Below are experts of layer 6 (counted from 0) of a mixture-of-experts language model. Rows are named router (the router's row for the expert), gate (a neuron's input weights, with its number), up (a neuron's input weights, with its number), down (a neuron's output weights, with its number) and show model dimensions 0-127. Each number is 500 + 40 x the weight over its row's rms, rounded and kept within 0 to 999. Numbers have three digits each.
Before each expert's rows: a language model's description of what the expert responds to. This comes from a sample of Wikipedia text that the model never trained on.

# expert 13
What it handles: The articles a and an, and capital A starting words like Awards, Airlines, Active, Alexander, plus B-ib- in Bible.
router:511461541550424477495483531487522538569508510434520475439446474518484477426521501474439511438543486455480509477506450542459537514445464471476479484424485512443563492543451501488541470437539455497503561461501606506450510554523471540548478524484436473502536545481502549448440563491444491493423483500508560458427532540529480429542512449455530525533494488488603487533478492497505582504536
gate0:478516497516494514498470480469500470497576563446503472468475529531542503521411537496488520495468493504493494469541485422519491537473415487544465429563637528391572535565528553492450505456463521464514461491518524518514505460500523483458475446513532440497553500503588468496456506565627454509466478464480472489484543519517503511528523507504512551481537530474426525454492573508517465434491
up0:490510489508532512462500578406452474457467488485455473484514488550491487431446474565472501462475423527521457442517484513447466468535521483507517415554498490459558413500546476481461491500554497549455461533491448531539427518443493555545490493499472478489510490529528485498530554493520493482449538517567403505421448476489546481449550564502518469444451569517395520538476565457471545488485
down0:480473471542449517494533456595528517600495440525497480484442446488488468426522541559503478514482590470491484487467429488470496487489484437480507467466535483475456469474492480524536510485592461505537488596526536444512526532545487543494413484474488486481502533492578483485484551502479532447476542575448510507490481482537551439425507422535509535633535483462517463478505449485477478497456

# expert 50
What it handles: Letters K, V, G, D, H, J starting names or words after a hyphen, quote, or space, as in Alloa-Kincardine, Bar-Kays, Mon–Khmer.
router:479528461484529465471588474488410472533487460515452535471488485489499514541425530495492564538456482513554501453444515513482514454547493560468514520490520523440513472491547614477493543486506430526534492466472509497540554457548516558538460486560507474487448512536509523469545502519490418419462439404487471494484410579496477431514545454504531482500541536581426514559445519504499516528496
gate0:505468547521464470487505381503502526490472487539520503495499552500415444505449471475491513475463500536536485480552448477484449582484479548468541505454462537453547497498471479543546527557443514372440506495506541551539531491534464589483451616521454509531550480471512549530463469452445520443477536500502445504468498468488509507508519450487543557432493487483458572490435482487548488445458
up0:461525473468466444511533448451494506508514483517501452502500510475423456490441581551507496478505507571452464484503526509513521523456448526521509459504409600489473499473513453520455532551544507418434581459485468537477506449521448527524482565604475507509545545489590511482466423524464521424579472473525428489459438494516550471497438495493478500474474531525530558494517515496486521451432
down0:503557547516469495489518511451459480520480505431484520397498463487549544514474482503531480492500501509535494448479582546430458455498576458516506525527440404535454522515453506568539465491546464501585469470501484546496460506441526479512538570538475453485481419470454564370514501574526543480529440467479502513478542539440430488460440506489503486517531511524490497514599504476516533507488

# expert 39
What it handles: Middle pieces of foreign or proper names, such as ich, ch, ist and ig, and accented-letter bytes, as in Lo-ch-ain and Ch-rist-ian.
router:518450409539513546469551518464501489551523517393501501508397479449476461541523450609496503485534510468548523482495538469485510528521549504478493527526402476587475504535469505563500498478493500508481562565479428531511450455407460506480502487469569517507514487541471537489494526437524536609486530504493531452511557548440467524497497473516503550545559484428496461533512513518494453441498
gate0:463474478567486532437562436466559430407508511510535461547488535568446467429484525502503485512562546499530517542438488543505432516467447496491494507485499516458480508396472527528487436488481501517492563441461496486480549518562422572483500478450488537539507545596470525600558415473564495513485479530511504543503539453521457492486433532498545489473536488494462523499472561482482475511515
up0:477458502536526544423568453484610516467444510498435478528498533505438456470553477586557445496513509585447484429532504490534459546512472528476445532554500511574456534467495497474509529452503556485452463465503541465496504465459439530512512468464493530468500492529478521497553468448502486557425504472487538422497494467420530529518537559521490512480399539476404542483461485456517528483495
down0:497557531436528494538549555483480494532472531447495498471491512480468495467518539518493417531542527503537468532406545520536547474557469453488488501509475522506507493481462536577438516483444526505424565513496456494504480478479435572549481479505507459572542454581477516513502428496486469472429452501395543533555494544466425502498495462566481496494475498454464536577504551426551546518418

# expert 1
What it handles: Final word pieces completing proper names and titles, often in tables and lists, such as Sing-le-ton, O-ne, Ch-ina, Cert-ain.
router:432480455532520508512424440427566538430467494570515500534511513560567459521491476518557470465557529554461508541497532486468493472503539447450516493528519425511517422473511500481501502547458477523532582505617543435508457514514497474469485440468482465555496520507460472487533520497498619515493463513447554565468448565476500525513465481453465549487472529424483560537522520485526445494506
gate27:502544547453488535547561489489505491583530539525491446535495546508445520539453497482459461537551451495467476447475513505477489499540487454583399493468461421444507476482464535510496521496511517524452483499493472449465428533503504473440606496559439547490464564494479556502521534460521524484537448483451536517546514534476542519580533422539554517458528541465452456510466539553561431446464
up27:448468558493498515507509477470454504417540492478509481532470499468506606590550498506464496460406417452428481545404429519538535479564452549516509474551500509505525542522466473486502500456573446490470447465519521531556487506527546473510456461487511450479460481486441489461553437512564541495518479560457457562488523533497485526458492525483444531495588479494584537473484478500528489538557
down27:477492479525489492505454542466624545437502485438459523477500461473451505553465553513508537506498505523497577511487517467449480531495609477516518538476538447505520545533506538491514444462507586545526547500506452583495534512518445409536511482444585465521500466507418497527483452509522540458520535537519510507508512507494466484515543548468473480493435494638530557512511545549533440440504

# expert 40
What it handles: Middle syllables of longer words after a prefix or first syllable, like the "ific" in classification, "or" in collaborations, "le" in nuclear.
router:517508478535421576531503497513450508462530441467504553468522449452527512494512517545468541459474495590489531519524528455508474444463552379536517554475498463483475470568552528482496486496566464463503520503532505528554503443536545557439505460454510444471487457581482547485535579506476514437601519505503508502570515442530558440492490596534494542437497471517508510532533485500487491478567
gate0:481542485440506488586548449537468501448404523474521461512476484565486462468601445514479493500508470536551543521516467487557509507460527521428451547500532521490501488437513417503453541514520552445475510495453512464481485570605533563495435445515485502525543533507545531489538461442504569510536491472543495477491487433460418599508497455517550483525454515487476569482511471471543514507550
up0:470527512533525505414492521478519506495530501487483456527546498531525483507497480495466451459561550556468494498525459505488517551573481474463491628453541510396469479490500507480520478575484533495527544504481514478477451449451455445427557505526453474448582505507522467550439498461462497499522509472462476516482484417518566544593456486499507511436488593582480436525489484482429480564460
down0:575551502511482548441458543523535486514501571560434501511519467522417483502485521497562481481503570487576482496561491468497475490522544486551478456437464513438482482486530549496482494530481477498433571492469570526476548547540409445537481468527502474483465482488500459523451519569555487521472452537473490495478466533493446449514406579521613449490471483587511505502490573532518522453476

# expert 20
What it handles: The letters o and u inside transliterated or foreign names (Chikuhō, Dupuis, Gyu-young, Phoenix), plus Japanese kanji bytes and openers such as bec, prov, 202.
router:407490475469488484499428504440424559565520483483557587490500468526484509506474575516477522441524506480614519454602485520523499537458529483514457482570571490512501499529504474505493478457500530512503449538476487597561546509527488494471488442485484500479441545526437546547505486550452444485498472504500543476555452494505489554562487520483458551489485532458556560477512436549571514461559
gate0:492584531493518490434520541486558523526523510545532437506477452458550471468546497492473545489485546477471505513550458553537486534453476493537499472427507578659482558516522542506543576519487494516498508466485510532503430544538525496527484508481466521584408567556473539534461481531465541445476545520512513523495484475454469548508418453487550465521543570538476561441521495451480497514524
up0:492533483539487537504551533486544482495487509555482467533492506458515447514565436526418481520487520504492487517581481602490543575487506451478583570451619503585502469502488543526487557487471455498464443507419487501507488556577492471451473466560494493583477513499507511600467504503515578468505534489462509491469457506501473492466424510469549503499531536515569513489493464471575517549459
down0:559510484470464430443450470449574555472561481489462551509490479443489467471563518540524515491480444498568497557475415499472471463529509513456544445470515486481462508475593530545493442542547500529501423489548485480538504478543528460532510434505600462460512468489552523529510529554500555522527461510452473556386499456507478563555528505507472507478488470476576556494426508512477475497559

# expert 55
What it handles: Middle pieces and byte fragments inside non-English names and words, such as Hashe-m-ian, Kası-m-paşa, KwaZ-ul-u, Greek letters.
router:509576398543478514483512509563513521468485545527515564476469517487563498504465474529453522516527431509425536496538467529555482490539489477472505519482450430544557526505489507471501481462420492476481437533429495437440516548561528476442524456394451518481483576522462561510484506537463548485480481575486556509478438534504535509485536468430470519527427476531545475589504531515554463538529
gate0:492427493482490473545506530469433475478433544601490471524532443516539466502485437468519499513508516448436494581464482518473453516499469559510540545436608624461453505469461448504486507537551431457504455498481474559528479511501463509493511492514526569451518475431470455454534501430537506434538514468527483539489489503495462564437537528491538523427536494477474516592514522541504491496465
up0:452540503480525546497504510469548560556498461449465547543433530537449472542506545502486470542492505522503530476468585488506430457491539533453480594566504472432508468502533500522496500494538496536477436587486436528566438523542497538503454447467473509474449466494545506508479475505490485495484520558545549570481498507565577498457422509491461510521349452500544519547461496534502452544486
down0:513579523538473466478446460517479449504533497499537473472512508469508433496490524513526451471484501478518481501528508516578419488479477474464600494531521454524458483480436467436509471564450522567589439521594531515521501494489588445427458453518493531504569480490557542484489466408564504440498561511517468521558490573521489530477516506495550471586465534531497502488496563484567466469462

# expert 22
What it handles: Inner pieces of proper names and religious or political words, such as Catholic, Mechelen, Chichester, Democrats, plus capitalized In, Col, Pol.
router:558573551552476446464543534478529530536513535431500589460509482483556494540436451513589417489506454491466526507464468530567511544436505532565479480448501568426560463500498494541486588549464482471464483521435464547472572467540531510438527545479492496477502515470488536524545487516537447533456419536485519521571494451538478455490484458505493503493470485407520505489535516453551498494539
gate0:540546547545472436579524512541473460462548503532516561501488462409471510443513473551556494501503593394543503503425413582566533462531476477527529473520541511492464507427549481571424499467542489482493485504497489423548515525481511536474522451530511517466510503544502449559530533430487546498427486516512478486509515505562474476546499531494531517485521563466514509519473502597496475540447
up0:540479416486452484507555431493590554514511530460498538452499527468500518506461501484447451468553471505530527481492489489477521506463446513527509467534479496494511468512503499486552527569589491511527464451546450546449484512459523464567534536527496577448454462522568369445452448498498508550543507549441542467510458416475471484456463483539524535468546482549494460526515447520550446515594
down0:428499423505563470526444457481483498483449552477433507455494502440498499557472498510455469472458419563518495443525474458481487525513566520536498523459477518532532519482502510515419483483491485495604511482500482540464508482518537548528463558497520507490382526531522524400553504488500522515473410491496499407587426528462549565537459559498533462507470478457470450474545474517464503458532

# expert 25
What it handles: The preposition of after nouns, especially in titles and places like district of, Shire of, Chief of, part of.
router:462501501503575515523462466556456539435492529539503538501475435505432496430463482481434556594571552487547477502449501430521458483487525561494496479459532536483478547504515472501486590505506538573398491571489504478511516478516493508436522530502491542523459404454481474493510522560485432447524487578562499470536529505484538425433496449482530488459529512442522534519543516440460489539518
gate0:559444453583536512445468506487521486439454531527546567484495437503573502489459529527547539530414451479524521619525492459557529487473510487519473523503517503486486482543529445466521436437576430538534503450444501482534466491518555538489525517434534563519522498486519439528466526485488428471514456524436594467466562529495514504581548521462541524536535439454493467451505497485525498504475
up0:502440461488525529495495489508587469449446492513506559495537485512532487467430558535557510513507476506510491603476534478558521414474436533484496463491547482509452554580524440460507458471546500517465510457508449505529471535441473522428556556426476536527515516439519464480415486484488433464495508468449589512482530538515519542498485594528488487485551507558483460578502446461480511450436
down0:431477547482501518481545505466441514490448485534517500554460541491480517498506539503483513503523530496478518440482464449515446514472498444456467483488496459554479526502381552531517518563482417555399494479469482454495455503482493463573460514462495540547529450486484533584512547514490518483479502644535561492467529485419463504493481513467426555519524529431523515558502462419499535491569

# expert 61
What it handles: Final pieces of surnames and place names, such as Park-er, Campb-ell, Mart-in, Aust-in, Osb-urn.
router:487476452513559489524426528434533525444486453530533493477499504524503581463478531479573470486497422541489523551468526442488523610507518474455464492456505550435480476472536425509576412515429437528563556457531522485478499550537523479465491466427532469527550497472449520497525514495521595471507449500522523539482470564572474514546524550482469562488525453501526533543531475530505456517440
gate0:512438531469467550465507505509530546486431507507510558495451585523486522535507551464529490536493457606526461458491486463455436556524488458465474506480516480499470506471511459565532472515456521531541517417515568487530521456463587458499459493522516509574504439470542548472487443478461461507576494455490514530531582489560442504442462509452519531459502414510424398469543454505533510472522
up0:555590489494544581531457526482485517494509507470554483483527453482532448458541453530478534501484561396517451528536479508563485461476538489459461454587531510481534522495489587448407551487511448438434540537503501492487526551432512529542522491560503459479471529502571381456509567489433481499500525482488437468500563539493511553481485494476495524548519504501493507503537550481453437461476
down0:450454484525488572489567470498563519469467523485462551452409517481471536452505557465531463509442445600515510484543504546512424560496457488461510515470471554512487558531589526484564488500431473537564459442461556505506504494407544488531449588527527524525535474466493547472462487486456478498519509481489533549557547513505454462493548506505531506456545444540473419515539435507535529506464

# expert 46
What it handles: Word pieces right after an initial D, R or other consonant, such as Raleigh, Roman, damage, Kevin, living, division, direct.
router:488442504554530448471523494453476530459507476490530456507508515487467485571500524539471516485504494379515456454496478561489564544521533520569520510462572492455445513512552529499563484497543507464523520522518486513608487527434507574472552502471446505490550489420528463505530562496501444559494486508496492509543483546473442478423559502563515543463501498519413422499546495421454520458414
gate0:505458499499462461588531480440463487548555503427467535476497551477411478489546478564527469447539467455542494508527426534501549451538449502437499464525497456480451500463471473493470484592656581471502507500472474525546499463482525560477511475490474488524543475493517516448500508435488502550513435422525478547430523531506513465565517556506455480459543494498553439500483485544479507506466
up0:511555523401474515467609515509565537432506507463489438476473568472451481480491461570518457488573528487531488524578473496514431497468517544547520560443535446556475507530496472502545486468469471493491509538495529530457485507461552497487471504542465466518522490614535426539474409516453441496477539430495494563523537496451524399549526549545530549490456511465517484464486519493494506527507
down0:437472414501425409517568458508431495502528470520511525483504550514476490558534541460499478490535466500484507519554447474479549534500540524541487518404509497442437579508540448501454480521546494490568446520491471502542484568442587453493531517578568491484492473478520485526506548521543483501462485413511534553521482576462565558452457525530511490482513508497518512433505482533495605489524

# expert 10
What it handles: Short vowel-led pieces just after a word's first letters, above all the "il" of similar, plus ol, o, b, ic in necessary, molecular.
router:574480547446482547429542568493457525526460500554525520444490473527594484525502540576420484488523501545452577508484548475466577473474524553517486468440489490524526540545459486543488538460498506476538535519514511471512535534522465530437426520436446451477471520574479459496509492546473530494448580507400519445488512481441544531496529519512446500552520573492479557459521564491446504492539
gate0:520470488521564463513516508519475450542516571480453397490450525515643487496463581468500467439520454512499507463458453504591494525453447510451447489446453517539540516501506534510522530505463490465480517486530489538501592449481548489531566521561442553502487490505509481438486487522535486499507462500575458531475465474504510451388528510517564508531513460475518520479528456509450487429419
up0:528536453478482495601444604535485431420459473531488406449481509512506507454391472489524421468489507523508518505438510507492494471486485516427473537507484565506498510520478486549529446543492511499517503544454517470501477469527484429477470523458522535605485433458552534495543525448501525502520518556454580533500526519497520501551519498415516489472467431578499499542468490428466473461532
down0:552568516482481512433595476450524515554544487518472489591578513559483515498569485495494434480486542507544476498465493535404526493463471441484493534524460556531434499498515460561534518471485490498520551490440464526505457564528497513453537553535474481479454497489543590515400475565514520509504459499564534518501527458537443450600519518429457515535516458476452501575501486467491488487477